config.yaml
n_layer: 8
d_model: 128
n_experts: 24
experts_per_token: 2
d_expert: 96
d_shared_expert: 0
activation: "swiglu"
moe_layers: [2, 3, 4, 5, 6, 7]
router_score: "softmax"
normalize_top_k: true
routed_scale: 1.41
balance_loss: 0.0168
balance_bias: false
init_std_router: 0.0167
lr_router: 0.00236
vocab_size: 15274
norm: "rmsnorm"
norm_eps: 1e-05
tie_embeddings: false
optimizer: "soap_variant"
lr: 0.0118
beta1: 0.95
beta2: 0.95
batch_tokens: 131072
seq_len: 512
train_tokens: 417900000
steps: 3189
dataset: "wikipedia_en"
Below are experts of layer 4 (counted from 0) of a mixture-of-experts language model. Rows are named router (the router's row for the expert), gate (a neuron's input weights, with its number), up (a neuron's input weights, with its number), down (a neuron's output weights, with its number) and show model dimensions 0-127. Each number is 500 + 40 x the weight over its row's rms, rounded and kept within 0 to 999. Numbers have three digits each.
Before each expert's rows: "comes before" lists some tokens at least twice as common just after its tokens as in all text; "comes after" lists some tokens at least twice as common just before its tokens as in all text. This comes from a sample of Wikipedia text that the model never trained on. Tokens count by the router's weight.

# expert 23
comes before: " |", ".", "–", ",", ")", " |\n"
comes after: " ", "201", "–", ".", "200", "202"
router:513524544429555502541492570499498490552510536466481535431547476463499492476482523469535463532450470508533522524497547550531480508572474472441535512468473525496464453542506540491505498463523548388526562432450466487464505534434538506455503510475439581514497512469504407509504510497507559568541536525536596539473545509551452498481471497541470528595542558506511468462517490411589501458474
gate5:533496493569495487492512525512447552523530543536438462498488532511588468476479456446522505497480499539530394528483459506454509483504448543440459446548516557506579496489535508467459458503502499422529519605509537576436469527475511565439526458456459551465486448531538471545453475495535513502480499482502541459579576519507497549569495514547459408524537474500489510524491574529512483431548
up5:545466470439581403500551530490533490531500527546541481535480501546498516513533568503565391525511525464532521448464486455428513475427412503531482460446461477519526491496472548526526484477579506535492468451517547478539594468503546445490542508539484509470498491531501452492486568564539473406433513527569488521504475523519509506477479473555463396465463515473502540478552500504451486521462
down5:523548512497464563512478529538508493477519491443527518526485504455470442461533490421446533505518467494469456443505541468508493516538528485464498464566509487503519584413448467612483481427429541510438552560551493535451508451433540525509550567551468439490468448526521515501595534521435479526505424481503509461509526535537493565546484493516474518545555488513515412535515493505486449456562
gate6:476515574489513535474494445425515477474500491495478524506493556486502506503538487564550489520447532470443447447496474489521471538433458614457527472502556430552493486477478446536477500466504471485550534468487447557554533573502550467518446482414492568464448521520409453446525458471497458483500435515519550461414527511502474526487455503416499517513521524531537492407571548477518540516530
up6:555451478455549493478491497502528572385467574498532467519482487546499482515467476444530461571475400473510555468458509432492496483541552456557527514486493486465557489486433478499538491490490503524498487556506509459570469467480451517527533510571497509523452510533547561525487460588458498572538612510573540509541546497506450577496527463575501517494504519511460492481436554510441476515512
down6:545544508468456539556433493484518523459528566529598519545464542521540439491563554536471448474514538503488445565564515435509509516477547509501494495534479482413447529513580472441553497547529528501515531533470525527556491459493559521498510503491576526514527475564513525518428592561481500516540520535532505506475498550461520502527522487525439467534515475515398535542407488477591527498501
gate7:541417484446495511504603456493437530499504498519465503532544560506524477584565486463533466460504556493452587460502513519565533471481483471487507547468483536487495514476507473497507509438540536527531461497486423533497529452491504562535551495582458487514457492544509499520522527401525562534478420535424505546460436554528489529494448510529484532529549551435576482488584455537497534450480
up7:450451469456525455486521527550510559504511475455472463524553444533505481538488507508462502467547464425471495492448441487529557541412531475491525548517504448511512533515450548446539532500561445490518464496446539468466494490506448530489478501549455504550469481491544519530431535450520505563568530537413548508485482537441413526584486465542424535559485477536469456467529554537480562596484
down7:519574482471537488615504568569524504494476504447456506578496450481495441523519500513560559509494526500538527508451505508522473581417545551489555463573512588512525527566432465522471501498508549536451473491505488514498498597520501558552483486473476427503450512466536489530470487476515578403521557532545530520487468466475495574482487545599533471537487476539499489506478466512505497502468
gate8:474546448484465526580499478468497476557478504476566479434595493522535584460558499535445535460540446467535522472527542490435450534558504471465572583539494581549527463453502513463499514502468499503481502463486523480468473486507516533516469480470499506562477503494469537465477559441480491488463431482558519453496513505532495447430553549433489501501448491494505516533428456440479413605537
up8:495475549556509496499496532535521519536464477551489510499435520484483509522527489487547539491538512540520558480551499567540437512444484585591510481424560480528495578378474504494502482529511483502531482454529497619490471459536526463509475487470504523489478478499512504516528440558557476470488471440579497512470575536460481501616516498555550466411542543545497524440544502528499536535476
down8:524503486484500488610584529515441470549407504515447482534512430531499449539435445497536437491532506504482494499559503560472439499591463554489502560543588448493508450498493497620490447490507513437508478498494532463569456475427479536565444480506529507500589506458452522483558488442536474471524461533492505463525495505472488478516469509500459573495522545477518513512546520517447505544492
gate9:480506436507535554537430504553512466494453523386591498471510507543481498556515474443512525450531532535530558386527549629561447494515588479460480501502471443525524472488479453502442520501522466517477530437468555524460491523514492468500494442438479517473504501468514476461459513531448427465507507504507459510545461545514523504452520541553532495530476573474513486448524412453510512519516
up9:475527479492542484445494535560479520502538483469504508407438536461493552422539546450455517551464516494501539498497445529509509514466513463524496551545444536514558532483438571468590515504457408577481470497498495474616395447458509539519457478519448503547423563509507482487504461479463509440488486476446505477489542485499474495515526483492519464504445548581484452575473451524456482530480
down9:478445456514474544548488448493490503457475426452507468535493486503501445513507521548512550555502528510473488530438512538525505492415496510538465445501464486523421437457519499564567447445469502541513490454578461487471511478507485411399523607496497544461469430499565550493442473490496523569486500532478509439526463455490487513444503444470465539505476475532477523532550476502533609448550
gate10:474538536510450457427427519500454442538521481487521510467585500480481572510548547475492549532500515560482517543563508559517526476462528552462524439469460515486515538566558531509499528555529499503528520470498521492550479505473524495533574500515507482473475462515485426480425561520547545502480485531533615493432564507500425550489468550512484370566463475449433508466546494522507527495532
up10:549503480464499501444524541526516536471512560500583556486487444510523505490472509510486467453517470518537538507477492516523490546538518433541521490555441491531481455484537531553507482522539515524510500468487534470500559509522495545475476493490423509554572490520494563574670532505582499443482505435402543462471458526487499572571410475568502456516545481518557442503510469517506541512528
down10:507463526479500478491514488445545521508520566516522479453509539487449498498585399522471520475477480466427473449501487530508485463420489472440552516446605513471577510445498488420522553476454493587557479491473423507485483509457485424574500484548497459465508503575453402466484522512525541525506468545544439517503430515513501488440441510496582546486503455472499527516508492505465466459530
gate11:497500507457574498530466436502489512517448561483488544501536509546523521568494542523530464554548527535462523458497566560481500501530445474441475474503503486439470487488399399537405477470511498470521463564506474508537438460529473509470491467552567544543473540415587471473526519484498477460468571542512536439428487499553541460522581482507491470532570536520446496447470498512509508557512
up11:488453501490467480522539563475489462458512491390507479515479480496468580561536605535572544506479557450543497462572535571512485490541490491515462533483441465564460533568501508492485493568467507534518518559513492458578577515466439437459473476530542458499523566536493454520511504528484470523514586517526469433592522552506437498483468515475512491482548459471500483438535470489457524470448
down11:458541525581499497433479436490463441506480517502487515474466503506578536481532566471499496449599523505451504446489516500478395482550498550476530500543489510399551425532557509485524472452495483511543507474505484496457511427493478609548501523473461555464504524501550533516462449453532521486534584508495433444458536544523492466508521494521481524552424519500550471490428594501532479519519
gate12:493499592477454414526502541448528506532488492516456445483565515532490510518524502469518415427479509504502488495460527504517494432504497459448468530413470455555501427460525492489510490565539519453495532526480564358478503549481520551563509526549426483498430506506544591459556453480439524488481485498539515513513479515556454472484493459448485476474570586512464506490501468489502481447445
up12:475472574550460495482498493468463503521571488480516528534473493478498531469498554450565473474482488464511483519539504444505544558513535483481578453481478493529477490539538518491507543475442524516472495528533538435584534539535378528584536582536500517499453494570393522491545542505499407505483484503444501485455445504478515474507498479520479463558454467419398553526527423515528525470526
down12:489492481444454511477546514475433520451504572526501537500551435493568548522530524439452375464487438524525480501544482476534555539496485473533478518570473475539506517542527557516478500424481522457474440499529499509560581521457563497521489501519578451520511498490478480534633471446469525458526520448460478479514468503507495405498518521490522479468521628491547508497493488537523531460491
gate13:518507487599523403471556530536484574441490558511498445355500538533497516498502536540542472472483486513493521593536475522448531481532517546513500528500476488468496541531552524519504567465480490508526522401524438482479452437483534448528502477492509503514528583472437500523582446480523572506484507494482539506466519487503410527538534554437439495528519531553453479441508523466517492527478
up13:444547544501504415500509518544468540532549544448521480587557521437473532550546529475554470468492415535501443496428428446452476481485481586511502403558427500560480479535519528502552539519463433511508513486491529429485522511450512516521478519473508563563504536483537438489447493530440460538495523501430536527465475507554448466531491506437463445511505500501489450498510507525535516577454
down13:470513452458543491510483540522519506472527504514483537557547571488395532449549506542539555502597502490461504457502484450501500537508461531510499430577488473453512498519487457497551503519539527454445457479535495491440491541405425500505535553467505498477510553458485477520466551508511554467543523454504606482594486440486404479484514544501441455529472495406475504485521532479424498456505
gate14:470481576487507544492530486495514497519486501531485492522507444525517581520510427584497458467532465463451460562558478490483474466565493543497508471522461473398421474487472498509486565521496488498529466371497475446467504480560533508523463509497509593510495537462498500564505529564396496482514515471452516472453531508529487505480479490546482475573485420577538548500425523500453533571443
up14:513507427534589533562520495517443449454498535460454495476474570452524515509487500506548477463499534490497526508522542569447552482551485493471535566471496493495488482470481513428538519538479443448570492536507567460449500452550467486501483386559506514480561514548554489441515496487540538475511430562573478528527479576521540442506585468460515440468502454498503481541510450442457499482422
down14:529410523522464500539516495594501534508467475469485492425465459497480452503515570479527432477503476510542480482508531445525508442511507441502485426542439507482472502503514449510507553512455508447443514514475483491503537523609514509502506494545430479500466491554552460445521517450477497464522547401576504496471499464451512464532428555501485562584625511504448479466516507508565556544474
gate15:454432452424543474473523556546470543520420441500536447510519538482483473579519500513473539485492539481519497533469458552534512459478489517462486536580412509516517504542455536486430523477516568478493505480538533494466523474512570551526586496456460521417504474525452439496490467374499503501456488505479589472546538544427533498471501531517448554482488506470562497478575491509458541465532
up15:528491503527464495507493406401459496455512497504527488492509487483488471557500554565518534522474479561439503513473542476554528499509470530560516487418512471519506510539531507542502553491481511549568487544484609536475498575499532552499432490558438551513543524520595486519402477538532467461487479519524492522494478551536455402555501482508534492553466390512506472486444536517575478542514
down15:515545481549523437527492545445517471418456483531496466582511478514443502540507519537517570543502487476498491478468570496503520477515472494507505477563503507495507551548523451514604564531515503467507531564533509518551431531508460486570442430472575465468557427470528482514401500484536442463499480508514477510524462459485483582469454497484432460496499460571548468523556559500511529524603

# expert 16
comes before: " ", " —", " \"", " A", " +", " L"
comes after: " |\n", "\n", ")", "0", "1", "2"
router:453558428475523541438466486432525484489518477501558531534493430517543516464511497485464480491499542490502483464485530523536569528435514526406495507554513512461504434475505448486429572459433497547516508392448471485526520514535503442475507518478452450504495594535541458526493510539459543519428562491450601426491465485463533462592512454453540511441472495525459473534506465484513510509476
gate2:524455537422525552550565494517480488450448514491578463522527489496551483500398506424473425530512498458407514499505498544531482504448413538471461468472540440487481494427525523523467485503538522508462498465563544452451455470491489469497527456578455557444508527512536493458517420512504480499397470498411539447553492511542539516595496477521543509508533491465513478523551501482462535506505
up2:473441482589484491488468534528506526548511483526480513470518567487581603483523431561457479519445455496536481519454471478455583509487501444514545523499454502529522529518516481511563480527423478585469411554509405497569540491525512512561483502487460474403504478427483450526500531527517478568501528509564527500467577457494502430500474524503513526485500437481465508501495526535431452528546
down2:482496505509510503463470491488537484509516513557490453547517537580558473580495505531487540452360474504507547481504537483509443565494515483534514496473494487549483561592495541509465424470491476528485546504574464532503505513424528502522505437490509472487443587530429507466621562520491491512529429509495437542509548525493451488469481542522451464458516539504520453501568458521527505455414
gate3:440491555458479509494442515513520523512531519553468540480558479552553450441515528534539530477508517474481517531501421483531570556511472576484440503477484584482493468432436481469365569534528492500507493454525598489535458522506530478546473499448437506543528455531521439466508501587482480533505494504498468571529474516445509455519455490440514519559531541425483512520547553515569518490504
up3:538475476493601474443492578519500516442575510512495485547566461471447524458423485554443404554527503491502499496513522596513483520527503484489488483479449478493509485516474478500527576519478515474446464477497529491460443508492452479530450492476503510491428488430571489562526485496517501496492497523502468471504453437506461525523447406466412458489460548549629468498459486473464548494434
down3:512541528458450510486447507564457505543534513532523432520564519464514527490584570460489465457489524531508546499538494541494549493504481446522431487516482500438445509490507506562480456539530463466471522496472444522467533427540561524482499466562481465493499440409477525491487553487495479458577519564535483499535586490515559551441444500439508484538539443516543502410515496554418591514461
gate4:497488487457498509540437500504489508463471436450489470516570507476450456510596524510491392383545518470538471528491537541494460531418522562553480487525474516448507552475481424497454437559512477501482483479526551457500449512518551477552564538520500480453503462506522465514441481463401515514451492448506495591515490538489434551520515544572438532521515574548505534467518468487486508507474
up4:500461484506447501471409500515532478538515483533481524513570479447435459528490523513491427422489516459566552538495563526526413486434480491497467463545502465491495429502537434543433529529520504572516513519501555509528510523482583545527564513441484473445557498480540508449411481478387527484403470479456526514499457500515458499522554545530492518462492489484494508413478473442494524481450
down4:424477494412547489471486510471474512553523423468486511498541459483489594465527548508433507535519561457480472456497471515499476540419444574465559558546452524462473456503534534523473490524538530461511494497484478439391526476586524557472558465486518471481465507476587570544447435551457507497508478530499477524501409490484463466504555530465564541523492464492471497502508522469515552469448
gate5:463503579468549454555449547560546506487523491470449479501495435527543506509468478517533537511541503466527491417416482490514488508516525516464506519486441488551510542502478544498477533452505438514439541520460486406446476454464626525560444560473470523505550509425473545483473508524446439496413501470529521514545548509566525569474468512500467501466537533465545536517487483559451520517411
up5:507478490569452441496566504509500572528552475491476499522585497549533505471501554556526487473462547510462525493499529518457495429514526533476452499546441445536488521474517494530545519488513507480430528614480535574406481481530588543504540559449456485470528497555464415521575536503478463508463518489464442472526545477553503510476438493410528502502530475464497494488524560579482506419496
down5:497482476514557535505434535536525489501553472471486557529444460546471514430486547513520495530510486531521443526471489444502395499528516522500534521465431501505497532489445523526467574416467548511472508491464496397495593445607553494559490544459483572439524574488522551543407508535478465545529538488551513559485429576484524508488493564490502504467545482492548519506528491498515526483483
gate6:476539506499479506558453509470518536502453458521495482523539507508435528437527486489471548440477521523485464535432505523559512499518547561474441523446455461447495552493496531489405525580567529435510507528417540459521479520595529498496494466490480495522514543490499477484519450582471500494549534497490498516482587536405487486566513505504482435480534562465508503362497463450455546477562
up6:489429484467398501505484500458461477509512530445547526538454517470496510473525482499490488434521546488499473483480468522561502455552529543458465552482475464502550487545478500492528530478534513484545523554461495461521460553563551584517474516477514475510468581463593558497514476512616516555491488513468505519540520476441436439504511508376418468457516500471456459480452403476468546485545
down6:437475525430517552483517593520500440555524504525449482506457490474440537477515541489518464525496495472522502426494520533503477494526486505496551464593457544544470568494463462469526492487525462486521498498554487456474500442585521559569480504371512475553476499460560493526418511502462494463524481531460527552520504561508601498447559523525490480472512481574476549536575455471511485567453
gate7:488560436529480390463565504494472520506470490480505457448557548541505450510543541540539522481448547545470425488448513510525558479545515509383414514472571524553478425509524477570557497496496491550552448482500481496469506536512453503470470542480509573457528462520519520494536513453496497517549512506452598526540508487473516540535539548462554537487539485441476467458515473545574454472540
up7:510474491453555574513446539521562437554494486525470512482416462465498473468520500488459482570495484502430571568560480463492503522544521473525435506547532506532529485485497491574434525525517572486498490502518450502496520473453509502515520550545509564501560513463540446465448485450421451478479519505538491515446537500468522501569406505446471488503504598433430405519479486462470429526529
down7:472434536433614484559432565475488463505525530513546546501490452496440493472500409478511560504450577485432485523558541449506524500502515463521485460514485499484541575522467511517478536493510527557502551541559501507517579447558492495512575542565580509453462500492565491518425483515474462493482551534489518542445462587461516545482461541555484502449510549513456477459480505508461501527549
gate8:474499522429532458556587548469527505543462476505485432456572545478465469545536492497551551469482519496509564508449484575513525524500540499475489497528517541506579551507449475510446449483596494556577544512491465568520478461522514504514461471485516490503459450617463441520466554500478527423535461457527471498507512461555493509502491461400555492580470504539517514464529518530445522544452
up8:457530471457527485485484570504496528511495545567438474439509480508451523476454548500471445580575578520458505503485479475501443515473539570442484535502538501445478528419529472505460550476526564516544564506529538456492443492448419559547480548498468463510482542476495509502522395513449510476414479515479528427468527462562488547483484495477548448449510521452511563578467481489545459517538
down8:491543500447480534455521567458494549478477483518497444455549507499526477542513492476464490480472595534541523421490476454476423518474490530497532533444488494468532529592530449481518497506511550461519520486474492528510485456419457578501566530567522485476516520495464497543557472547495503417468394495606493452466524418508464543469536496453491468537533532479478525400437501540548473508550
gate9:476504509483475507528496468473476541577474499465428520543524514566545607520468528512540556482468533479572496464470561513463482585519514435542466567538549526501499528627446476493479512456495507540528504467507488502468450541480520542539414487517585565456444494507440467530470467517495480470534504466457521507445449472493424476545532470496461551465500497474516465459511610528479457543507
up9:505428440477487484561511375490442526515539449471474446446505471466435490517443535571484480486461481521476496567519470496531541588504455475520511503539420498536526522605495498443525458485553503511438541476463485555410396467487483502506466519458493502458524556486462521504474462533506511436453513456528470508494513471419531476523457438487488548483431477492474511523513509445503447551533
down9:503475460491524598493521459439444529558582420495525418493465429508517493513521416512500481475493537489525490485507479497546472562529454475455533495507475487450477584519519525452425512451494537515504525473452430485513516482583513557524452510474465484447521464524433512500543461486484507507402491430463496528476464517490532440579474404560508523463389489485508513472489524477523512529455
gate10:508491405476553476497528528479499458522464481534592442456568438452407475530476541484509494473484501497469531499533493476459428479467462532439526501506578525496490520569466519485531540469419523445520551494494524504553507586504469545503495511432489502479544512456497366535444526498549512511463434612489507552501488483522482525496556521541497470525444547550527517445521521489479463452462
up10:451509444525464446524486503520457459502468449542580499531516559589490560479488458519507491566405452498507490449538493541524532543533553515422476493512525493632514515506475498527425507540553461487507477517507466496470498478552469497489493496500553550482450492440467482494483528547461457493549568482531483556432446456483548508548491509441524460573484561565503556506458495564526409498512
down10:369435576511423477553538465506519500486569477419516474558562481526503526480419480499432442534482492482511552515515539511478532547521531532472464460547515538519572516577544478532457531470503506579508467509524485493527478460499487520570461493468567535513494518465517475548556496541556510509551482537530490569469525542531454454439500499532509545533411575525517444514505534490535538548500
gate11:507454563535505531514449556453490485498432438443532487501506518518529449579394459490528533555532471521538517475568520484487483535562470508482533517590534475494446440464437479473453528432482444495496508544501417480481473506512522460559461505518490517524438489496487434476471521550408480437464417494547482538523526450549538504486470486490530550529487489487496488473495502577599567470460
up11:588531444419519560520529498476519442550595480431498502432504434436425482513498543445480548491497526512531486494497503540512532471517498534519568487521499543522407477509431503468484479490487516590458442500513524562497526452510532509478545493485477505578541450472534439579492457508519474477455463471465508488492545513503556537502464502500524429431471410491537492501405535469455552474505
down11:493458454448514514500596519504501490518568501519450503464502463525530466503528580499444538555486458465498470433488488435523587516456453551483522437521440515501520577479429544478534488579455486532546520532555510503491549467378489486473525519467440469486485484469477476595553480507568572526537509524483481509475585522470520538562491450468480461454526506473467431498430483521525495487476
gate12:470510474465497548581600413496468489554479404447503490475528541514454488463503439500477524519520504453453532541543436505455531470582490408502530504519551524513456518500489508452484533476522525474519432492550527549501465496460481450478489486481416460484483578491473540598519477452507486517514470489539436441538549481530557529508495531512496447439514479441492538553458430460488411516482
up12:549473563513509502477504453501448443464438538535522503476510560553463540495503489460508447473493477451541555520550516576544547529510525516568476493520500532461505522475572507522481409484456525490539581468522518465498510427472424362517539475459549515489546490443505529479500520484489593496471507458530523481451455482499435534417507542506455493520469557552497488489497436564509405499486
down12:474414521546482532517508534536386541493513491491442498563427498549484506419470479506532504494515504533529472414513514503505585532529516475450513512518503523466527575456512455503492481539494435468491486501491492505502515508505484469435489435454446459450527581459576473533431477477577530473474535485535484479489436404552433526501511493543483491514461600520453536523530447561448444498529

# expert 12
comes before: " of", ",", "\n", " and", ".\n\n", " in"
comes after: " the", " of", " a", " The", " United", " New"
router:472422535504507563552492479503456479465489449465497479396472526541516511557466497526560607436467451486499508503476476488494610457487538514412458478564470506518466483574502519489517497505423541518486523521536508524509527504451567543489529516480509456486483511557525477537512574586531497483504439446508451538505505533484573608464539521506471497589521557445486507463524455477492505520542
gate10:470481544497452484496484549546476465536559466466542486474488437391503530509536523528542441473548511548501480477497536523471477519439515603408440541411468526462500554462457525453543483510561514513542441529504464521514506462455502534570487567547495449484501517496490446592452532575501540433497444470544467526579475492471466526518442518424476487467482499503579496473491489521495481479466
up10:392492561568485513529516493475438440548533475517450426480551545475465475551535541551442495502521538518499477512518433563471576466440466548480475454557440490534456459503550466465554547536521531502514499466554465530527437452531509468438494512481427470447558476492516550526485532452539506555469481570496476492472558487433547535435488470519441442477469468469479493506535500470462436520543
down10:502479543472447540462568536511492440509558549510499461479429493540490529547541565483473512500519559489507489602413534427517456551498507482464495446519490576515516537481513461482507547489450615537564482475484480563509523500495527516497463563487558507458540449487558415559419523529587560518486492507488460466415486514510509546445459480513506519497429501498488472518519529541522529525443
gate11:498481477544531442539464540481417420523418460424505457470499477507528519452457537546515519414515444506474497501503491515498432483484510427529439438525428478471494538499504470492445554595494591495567525503543470499434493538446510532532524537503502482516537566549484568554574431488495506547524503503465417506542525472517518539527465565501424479459538483520489531543491475501461500525544
up11:481523482544472475567575446459416483518510513564571459532524499474506516471525537562551489492509469490490468500500475485452410452477471525444451540518460503486453524459491458540444546562500541476475434469495549547494530516544505474547520502530502532459429508530590479479409591503468467437463531492541469555489491610542465477491457530484483510526551556444518532522449480586490511504471
down11:508495543534492562500478492480465467507547543487459468487566557548469480475508449491518526452454527476528514537480524488413469472490490466482494474540503497528473468471445469452538476510503587435512504484430487571482454550439449495632540474531500449503542449539472466565591488444544443544493529474481498448483489558514556501579495474480498594558537481545462523458451451537527492459555
gate12:480512515469459507494416478520419494503495506483477525430453597547522416480468460494479512529493497532569456447528516550536504539453530520541485409539499455495470401565451449441455477478544467509488477555528481464554557438473502468504567551458513488494481466493491486452560536476510513480491527511491448497534481548426472491567505480463404505558501421459497587508507484462521508460526
up12:497530433466498481436485527466456454457522528541495496495584473498483499564522547495497576476484531520487410445506494499523492441425507507548531523487481458464471513496502580452423498506518489499569538500488418502514535449571377474517469501484525483529599450465585493479490480452495492536550522493473488423510513523478451432585594446508560479523480456488521483508493480507469502489458
down12:452470486501521520473560549479528425498546478520517494542488516498442576466460570506559506548497528499481504561488460461496553460462449499541453564506534525508550544469469513561539518491429502539469451462539484539468509547550475559524534469491444496545528428517503485506485464550494429482474462480437570453488517508563594488468537598525491506470535516518546427559487582577521493432488
gate13:475455415552446463492489453536423495546442530507493434560458523436461551473505489532552472522506492554450501578514527522525522449536515501453489567525515556507491478516465489496567485499470497522462509480529523473525462560470558566540466424522554415527459511523527549543566573497473530415471427518484503501507516488518543577484476543440407490463484489520500431524492471501558445484482
up13:481488477491494524453486553464375508531487537479499508502439488439450489498495526471475571496520426449561493460417479461508553537531461512536441584440523508502509504465524469488462516552509515473452558474490455491468526430496497516458529512491446479483474434463501433519375498483507513485554527540466507536513595512474512480464536501534428460508498485558453463512460602439456496510556
down13:430522486470445484520609489577566464459507545509528500566497557477530430435469482467563463502519563551500465526533521464440495551508512522603480495492519507549498506468479509524506469482526454554478529450541473524476516597498496480525432488499583469522521517547486634472502464508476485544494380510455436531480449465486517514558468447501495484510480468472515486539473514522521510488529
gate14:460473486520458535498472554530513505481501508432474523426453459469411406475478434513576510434540496508466496487396483510436559494538567532459457487564556523498504501539481531490448546451490535546530516483504536504547492476466442414460583562556414492537496581467496457515502497529511486567464443458495527473472498453427487506494502462465499486541485518460470512462515519455454474545523
up14:492441533423522490471482417517516521614448477475497490539465533495460483491514467529456486431440470468513530548534580440476499499479494535506574528563479521526444449461501538539443462483482407502514494466568548459482538531502591500526428470529542504543518505501452460518504561510448529485611454557482436500421575499500496503475546532538537509510512481499494514531472524537547535530481
down14:469526483477502540469474516529524533563538562522539518514486558503439499478489546488497484538475540504452523479467510425491533545504511632507520490486570536506491566492548474532407558517502505586488493431518522509493529517502547492507437549483445561457541601561501424525601563536463520501490512541527514512450539511500608525487521471501456531452509536522494570448517497476500445479477
gate15:494530541523498430488520563444537489552528522490445457510537516453432500524471487450509560517490453506505523509491455533560460484533483497470499454539446513428485509432538489435432512549408513456539583500503562512519487523548516461444449541554428517449461457576477504448501463525450466461536582548466508529538498426523537556487522430435473577483522509555471481494513505508429506530506
up15:493531481525495513533481499376488548517520515520509491497494525514557508508486458535534529496483489515595521507502455541465530482468467472423528584540527501458478483522457484549489473491509531551485537568493551439491534522499464596519513448512475473528516488574559554538469442469562550568543449427446442485542442551545470463457519530451501490457520416455514449471483452485523393536511
down15:385517516561508486529567476516483472519569487574497476492475421507505522487499519490526491543399518459538463543484476481436539556509472511464498494487571461536525563506520539514467471538508518482499478546465480528433581516523514555522525445457535524541499524513481524480486557535497451479400501495524401459520501410538459478431552492466551436537500507431507515507428517494512486480409
gate16:477509450442540456533431408506485517486498454509471587520482502535589517467537433515480566463559465440551509486470452503561519478576522486478516491470552461525479443465500394524537509505488505556461480522419542425554504484502490532505509455530470518522511471535572529448416477439505544480460493470476503562564503525535440515562489493545541516464567528485480551520517428477480514475484
up16:442444476453502563546544478470498544547507466502464509461527551489434470490466503427561494524550440487497496475464471517448522459521449418486466452490485513463496487480480524478482520468486454514521517501471528485422427462580489499485488483476482494501544513539488479520494526495542550470549516520487555489635521606490586518442537586512483507515489510479557455470491459485471519425625
down16:502481574597538468438465550528467519555502483551497554539388496477461430533485553474548534580516474463452511525513554527421523554494522536478536469528442460485521487498463466520480493549499516522446468512499459498455516496554568454483549529469540439526500499545544459531352447520517443455549543545520521510467495484449482482470519556501520502554459472521462486466517526497471513446521
gate17:421491522499441490586503483482540488451467575524523476446506498493518452570523561514495519481471559491456524503454472537577488549498516560521507444511466480498506483574520443518396495460553557464440471525591522422476532474415570474452582529496474491510479527499402587535498504540451480510466441507485531520513533533438509485516500514482472482543502440469514497438513512527540517528534
up17:440509547562497465529479485466512462503448515496551492469441478533503487510536551543480479521536448490446506470389558483455434487471463447556437457524490497549524512481539506586505457492485505513525501481477512562530444512510462560519560456586489466485446522505513520563489505449483495521506540544467482437477525560449507442470504498409437468498530454499585446476534594505415530561505
down17:537427481559521553509456466515556492516441573453535562476449490522496467564493515460515501452550467487522520428462514507547500497474499481509559533522559449503491442520445492520472411506576516499520524468596548536526481474571462510477553542579532491434464461520499490453472473508511502534498526545546523464520498547463545469520504534514404475524570494475513510482507501600395502515568
gate18:478547498480516484491481506515523497515527448565501503483595498521582512472463513518471580479426499530487543482577561596488528515457540522446493435494517522509506550519510568479512518512562505534491433488588461487490487490390520465462493466498508510464461575433567520550521552418512508514448533490509453538519451509524538524521441492499409560498519571504521512578474482562475456500520
up18:543378443496537490480534529590483452468536555390498495564485497517531558494490534472492500489526490438508489591545512501491519475502536482478489551523529419507442547501527560519492554510473557486500496474511526472472591515495559498481515527568524485537578435487528549566509509521432505448483452536505517492553503509497491473539529475546554489524524530390533510451455479525542467448555
down18:511510458440537462452528534452557501478438508473485540563531508461516564474512513544565522537480498547481497488457550555507447457496560425565512528492546540557554503484479542417532563535556534520501432537483520544420458496473535486519458493555513519480523525504463535562484470525583513595409533494580515456429509538505503512481562497493543488436518524488503529516434499500515529482581
gate19:512401525499493462547487485505370464517509430470439485534527519422483561454476483445543509469473435555541530472466533489500537516500504523498466551440518468448518512552423458550530559456505507450449490517545564490488481482484478546450589514474457404499493506534580507444503462449462535503493455564498485495529544485550473499455507502437503523539425479465522511505521487516458427478526
up19:550605420454518505474488508551542498474472521462526476445544474516503522460487444487523468532472489456504546469494502490499441482475536487441499478525482495501535466494487481483458489512532413510568462488474467459503435513544482427568456471517548378528458463470475601568494515577453443468512483522489543525476508430458444489422487447509507537480509521383511451492503554469472461515510
down19:525535489556521547558479495519507515402439454455453453538538490550453548503546531590531497508583561512599484544544527541519505487468451464478472556542497541546541458425498460524544440548578490439550508484483483535482517449443492451446487544492527492540578432500508525571439523484467481506464520481427541470510499484518520500524470516540502515521493540553468483514481456486574545454521
gate20:485574424434552512453446482550529500479510412542513527476508472500476503551483544526455479489522518495430488461419476503452510445538524531479463472498501572456506521490504621513539510502550495544562470377464539518453495464398559490526510557520487426523519442526458554477534563502532535508472499478540421497531462526515468464561451473483509536511515534505533516452544475536530521502509
up20:477463419553552531516480508432486494487594531471514517552523483549578500521526523440474563599541533560581487476425538472541468535460468521483475499479523406538549528492521497534555490484490534572474500563511525507513486394486502518510498447524514472499500499517500452478548491495543460465543430589477549499521508467456490559464446533462490494568506453487485475552498530503478570480567
down20:516462541601441473549469508525456558411473570499523460513535494488503473392505484463499509429460521532418495511536501534491488549495490437514456542482523487525455528473524561509450491425487618526487496482530506483483532483453540441460505464501467492533514470488454433443502471474469478508490460451566570503483582506495554513499544495480548509531417412564458471521529507475472541512531